Weights of a small mixture-of-experts language model, trained from scratch on English Wikipedia: 35.4M parameters.
Below are experts of layer 9 (counted from 0) of a mixture-of-experts language model. Rows are named router (the router's row for the expert), gate (a neuron's input weights, with its number), up (a neuron's input weights, with its number) and show model dimensions 80-119. Each number is 200 + 40 x the weight over its row's rms, rounded and kept within 0 to 999.
After each expert's rows: "mostly gets" lists some tokens that are sent to it at least half of the time; "gets" lists some tokens that make up at least twice as much of what it gets as of all text. This comes from a sample of Wikipedia text that the model never trained on. Tokens count by the router's weight.

# expert 4
router,87,163,193,265,202,232,192,239,155,236,240,159,146,213,110,177,217,269,197,216,153,159,192,197,191,212,182,217,151,210,226,205,238,155,214,157,167,156,229,204
gate0,215,261,210,168,190,159,152,169,209,160,219,193,179,288,185,199,244,167,165,227,194,261,169,174,208,94,248,172,153,229,145,211,204,236,190,167,255,262,186,165
up0,216,274,227,198,226,192,163,300,235,182,152,193,272,122,232,273,223,194,142,208,257,202,209,181,213,210,194,173,229,248,194,176,218,203,169,234,217,178,217,209
gate1,197,164,255,162,237,143,155,193,178,205,184,142,192,245,178,224,259,214,189,227,165,213,249,198,217,145,269,193,153,245,161,167,233,208,188,207,261,284,261,211
up1,192,167,148,255,213,235,177,254,163,152,208,200,180,184,175,195,200,163,158,228,105,187,246,162,265,97,220,156,190,214,216,279,306,217,204,119,211,247,127,176
gate2,239,237,188,243,200,124,212,167,212,121,188,186,133,262,186,236,132,228,254,241,163,237,201,222,198,233,274,253,145,201,114,167,245,212,183,279,193,236,219,192
up2,201,253,179,222,232,171,193,173,210,152,105,183,144,167,201,209,210,199,159,157,198,229,261,257,170,217,208,224,198,175,137,179,185,178,201,201,229,238,260,250
gate3,214,196,271,227,216,125,182,246,140,256,217,146,214,266,166,192,223,152,209,252,124,196,174,197,182,204,254,220,215,288,138,221,218,254,181,243,206,228,228,210
up3,192,191,82,250,202,300,269,257,177,215,276,190,126,223,223,281,178,278,149,163,158,242,163,209,228,193,230,121,190,185,260,192,169,220,262,197,170,204,169,202
gate4,205,182,202,256,204,190,174,259,183,205,234,232,178,227,214,174,199,163,253,282,121,223,180,134,286,193,269,219,196,232,196,178,214,257,221,218,197,231,284,183
up4,201,138,198,219,278,136,156,214,183,119,233,227,206,140,213,228,301,245,204,174,246,204,271,194,212,144,197,148,292,182,201,112,239,168,235,213,262,182,193,196
mostly gets: " In", "In", "\n", "\n\n", " Indian", " his"
gets: "\n", "\n\n", " in", " his", " In", "In"

# expert 8
router,188,185,248,232,270,194,183,248,197,236,209,246,218,125,223,247,134,165,173,250,222,126,197,191,223,203,186,153,233,238,204,215,198,161,268,314,143,134,248,184
gate0,209,198,246,165,154,144,183,244,183,227,220,274,216,269,273,206,170,164,192,191,210,244,160,151,238,157,243,168,215,228,194,205,143,197,202,159,205,238,214,118
up0,245,208,132,148,192,210,175,185,224,217,200,212,270,172,167,293,258,219,212,219,186,164,175,183,238,270,200,215,257,231,191,203,239,152,191,174,175,212,132,206
gate1,175,204,220,209,236,167,195,111,169,180,275,175,184,212,174,223,198,202,197,190,216,242,166,144,156,195,265,173,253,242,204,246,242,242,91,210,227,196,203,195
up1,164,175,166,135,148,200,195,164,239,185,139,174,166,174,203,201,202,144,238,253,154,206,162,203,279,119,207,208,128,184,190,135,215,166,233,111,243,191,153,167
gate2,250,224,187,229,212,113,201,198,205,156,186,149,155,253,194,284,135,218,266,235,225,265,184,140,173,269,272,218,170,199,190,152,113,228,123,242,216,246,219,200
up2,235,219,206,175,254,201,271,146,138,219,178,175,137,217,253,206,188,220,228,222,236,216,216,271,123,152,196,164,179,148,187,191,233,241,188,183,292,172,214,218
gate3,135,233,287,236,270,154,186,211,230,257,226,156,247,180,201,190,204,175,233,201,160,189,129,169,103,209,245,245,194,246,190,247,222,159,229,211,239,225,216,206
up3,186,165,127,189,175,236,261,201,181,191,236,289,132,246,216,220,230,265,221,222,196,246,181,161,251,197,209,143,133,140,236,196,214,173,186,183,106,148,177,189
gate4,194,229,190,164,206,143,120,192,171,207,219,273,265,192,184,155,190,132,224,264,159,227,176,146,213,185,266,184,239,251,168,172,183,213,166,163,183,218,210,250
up4,189,226,260,75,282,235,199,205,166,139,163,277,238,104,168,260,300,246,160,161,154,179,173,203,139,120,194,130,235,227,168,167,209,186,193,264,196,146,217,183
mostly gets: " N", " To", " can", " would", "\\", " could"
gets: ",", " to", " in", " of", " (", " a"

# expert 9
router,128,224,203,184,245,218,160,143,201,166,184,221,220,241,116,160,149,219,236,214,307,167,191,170,170,229,212,170,162,227,190,203,235,191,183,218,214,207,172,262
gate0,238,248,237,160,151,180,167,146,179,180,215,189,137,256,181,198,176,163,222,201,218,220,170,183,183,107,245,224,145,164,161,206,197,216,236,180,246,210,211,129
up0,253,197,208,176,194,198,259,272,175,214,187,198,221,100,190,233,242,197,149,214,151,196,208,234,234,208,199,203,246,240,186,182,192,171,141,217,215,145,152,266
gate1,166,167,204,198,271,172,133,162,215,273,174,221,212,220,189,228,257,168,235,177,219,189,109,211,221,194,276,191,149,152,225,187,181,284,163,207,246,259,218,231
up1,196,127,214,130,221,189,256,238,260,195,211,202,296,194,213,215,169,173,195,193,187,242,242,162,238,130,223,244,204,257,209,193,198,171,201,110,192,214,162,172
gate2,254,228,157,227,202,129,156,175,175,162,215,187,78,240,206,149,85,201,297,270,220,267,207,166,160,274,274,249,140,199,199,175,192,212,265,217,183,258,176,209
up2,274,207,191,198,264,233,198,142,120,203,184,188,109,124,213,166,172,202,187,152,235,147,212,242,175,214,204,203,216,141,145,147,190,227,233,164,199,185,209,190
gate3,159,203,245,243,244,133,131,205,201,231,233,170,235,184,249,177,237,191,208,225,200,202,163,248,160,204,259,202,182,202,156,196,220,213,210,210,230,250,205,232
up3,212,162,148,176,148,274,270,162,241,212,204,248,160,279,223,245,216,197,202,165,170,196,149,156,201,193,237,182,171,160,259,186,207,164,214,182,177,166,178,176
gate4,237,221,185,185,238,147,222,199,123,253,216,213,138,215,161,207,117,146,162,266,153,247,179,122,248,171,255,227,222,219,193,180,228,171,181,191,199,170,273,190
up4,213,202,181,185,172,213,142,227,232,88,230,208,238,178,201,237,251,203,214,180,238,203,226,175,228,138,223,187,272,276,163,110,189,233,237,184,252,156,169,165
mostly gets: " he", " she", " they", " g", " ra", " ro"
gets: " and", " he", "–", " to", "e", " she"

# expert 3
router,190,222,197,198,275,216,187,253,308,165,193,176,248,161,181,282,211,232,169,156,143,187,225,230,178,198,206,206,182,159,257,217,166,175,183,246,227,203,179,219
gate0,207,237,248,183,164,192,169,173,222,194,220,229,201,246,190,229,233,176,174,168,168,246,162,170,188,146,237,133,190,250,203,195,173,227,179,178,245,226,287,157
up0,203,197,205,177,224,205,172,235,186,216,192,160,224,146,210,284,250,222,130,218,231,141,158,198,241,171,190,230,216,220,208,180,146,114,233,204,210,198,200,248
gate1,212,151,243,196,223,131,172,227,187,184,147,177,233,152,244,160,256,233,222,233,225,240,202,190,170,132,279,189,198,218,218,249,233,288,131,221,263,245,205,139
up1,169,166,119,202,168,230,204,186,239,220,217,183,219,146,212,190,185,174,218,208,205,199,244,111,244,202,208,189,210,209,248,109,216,216,234,183,184,262,183,199
gate2,247,250,220,181,193,174,192,170,160,158,165,170,171,263,138,194,180,183,259,245,184,233,224,189,137,226,275,239,132,191,138,190,152,304,218,272,202,215,177,181
up2,203,197,172,183,199,205,165,115,170,260,213,180,178,192,194,182,203,191,155,180,203,213,224,166,195,244,200,215,93,149,175,169,193,217,239,215,261,210,238,252
gate3,170,193,271,152,253,153,144,166,197,224,164,187,215,237,142,199,249,160,228,232,176,196,196,203,200,197,257,256,215,201,170,263,200,222,174,217,234,256,190,195
up3,185,162,205,256,214,192,248,211,186,244,265,249,172,192,161,222,200,299,227,191,236,213,145,190,241,254,204,151,170,184,203,169,205,209,174,165,150,161,216,217
gate4,257,173,195,229,179,185,214,251,166,217,229,284,203,196,159,233,212,207,188,275,132,205,153,153,205,255,265,220,178,209,115,166,200,189,232,188,169,217,271,239
up4,259,205,182,241,149,174,186,192,205,133,179,181,171,168,249,172,237,217,226,173,226,185,263,214,234,150,207,233,248,273,170,120,168,165,199,271,252,171,162,231
mostly gets: " do", " ne", " su", " el", " =", " such"
gets: ",", "=", ".", " for", "s", " ="

# expert 11
router,255,217,214,207,208,188,195,150,145,206,224,264,163,275,258,177,251,198,225,155,160,188,224,144,217,222,171,203,113,177,217,180,175,236,179,128,197,225,251,171
gate0,202,221,229,168,161,196,171,143,231,146,221,179,201,254,261,229,142,181,183,167,187,276,199,142,244,124,231,118,163,261,179,222,203,232,195,156,193,268,260,182
up0,208,251,227,234,243,191,178,241,245,224,209,154,210,201,236,257,228,237,189,198,172,246,205,187,258,206,205,264,240,188,195,166,141,186,176,250,202,226,194,197
gate1,146,160,150,171,202,168,165,150,208,245,240,238,196,221,176,186,238,208,224,232,145,249,166,231,218,185,284,198,207,200,220,214,205,228,120,200,229,293,174,194
up1,242,231,245,209,211,255,185,233,273,184,125,189,229,122,216,178,245,187,200,194,158,166,272,183,222,123,210,192,156,202,198,154,153,194,181,100,206,222,182,220
gate2,255,218,237,255,120,183,167,172,160,165,197,166,179,293,166,195,177,210,283,196,233,237,126,195,253,258,271,239,137,205,144,130,215,202,146,185,153,219,278,196
up2,200,192,208,166,243,221,209,182,176,225,233,198,118,230,199,186,216,205,181,127,195,226,209,228,178,179,228,246,181,128,159,201,271,199,174,208,188,200,192,253
gate3,185,162,285,176,246,154,166,231,218,207,261,198,137,231,237,146,230,143,192,275,166,185,182,183,115,221,265,239,178,186,210,196,234,215,170,233,217,243,216,186
up3,186,140,120,234,176,236,272,181,207,174,202,237,181,197,191,242,209,208,175,203,160,212,151,171,259,122,218,136,185,197,276,216,224,230,217,172,175,153,153,176
gate4,233,264,211,243,232,167,237,247,219,198,238,207,268,199,211,202,196,184,179,280,165,253,146,117,244,191,263,189,140,180,171,235,227,209,183,197,207,240,294,208
up4,139,197,208,225,282,197,124,188,200,125,179,220,135,135,196,219,198,203,214,167,197,216,206,237,223,159,195,196,279,251,202,99,130,140,190,229,187,147,194,260
mostly gets: " p", " P", " had", " on", "On", " On"
gets: " as", " on", "-", " of", " was", " with"

# expert 10
router,106,248,211,227,244,223,268,145,190,234,236,185,248,190,205,170,193,166,175,189,205,205,150,177,277,222,209,213,176,220,192,167,214,205,213,177,249,267,191,249
gate0,200,233,214,163,173,185,153,133,127,202,219,168,168,223,185,209,157,197,223,183,181,281,177,147,218,126,239,159,198,188,226,249,208,180,189,163,270,271,195,146
up0,201,242,219,204,159,209,191,237,144,176,164,210,232,228,241,280,221,234,180,219,163,175,203,216,256,242,187,292,185,206,143,145,188,151,175,256,147,174,207,288
gate1,166,198,243,180,198,123,104,157,193,224,216,129,226,221,161,248,217,217,263,207,203,220,156,203,151,237,264,191,209,229,246,215,255,270,136,177,268,242,176,222
up1,139,174,211,149,255,189,197,198,224,156,213,186,226,251,193,235,241,200,200,236,160,145,206,202,254,117,232,195,209,227,211,110,211,213,205,84,211,223,183,246
gate2,166,171,181,224,187,159,153,130,208,176,211,151,167,292,208,190,174,249,210,242,185,231,180,219,198,225,285,184,143,197,155,163,130,233,211,196,150,256,208,196
up2,190,189,194,230,211,206,189,136,166,202,177,245,141,221,206,207,202,212,190,151,217,219,179,221,228,135,215,266,148,118,191,204,257,231,201,179,204,186,285,263
gate3,199,207,230,214,238,158,218,231,147,287,235,185,205,257,177,188,196,158,162,224,167,232,165,210,146,213,246,232,196,194,213,230,188,221,126,231,197,254,203,231
up3,189,207,154,233,126,318,179,181,198,223,210,220,159,174,199,254,161,222,263,182,211,223,222,222,210,152,198,182,179,219,180,110,150,166,194,106,216,186,238,226
gate4,218,209,149,206,220,174,224,210,192,161,203,191,192,157,175,175,149,122,215,248,176,198,172,139,246,152,251,212,171,214,207,154,174,188,160,195,213,216,291,240
up4,159,249,210,179,231,187,150,207,179,198,157,252,213,226,222,207,255,225,221,186,255,212,242,231,240,180,198,189,252,261,145,181,172,176,270,235,244,173,198,252
mostly gets: " until", " re", " per", " began", " After", " rec"
gets: ".", ")", " after", "i", " but", " who"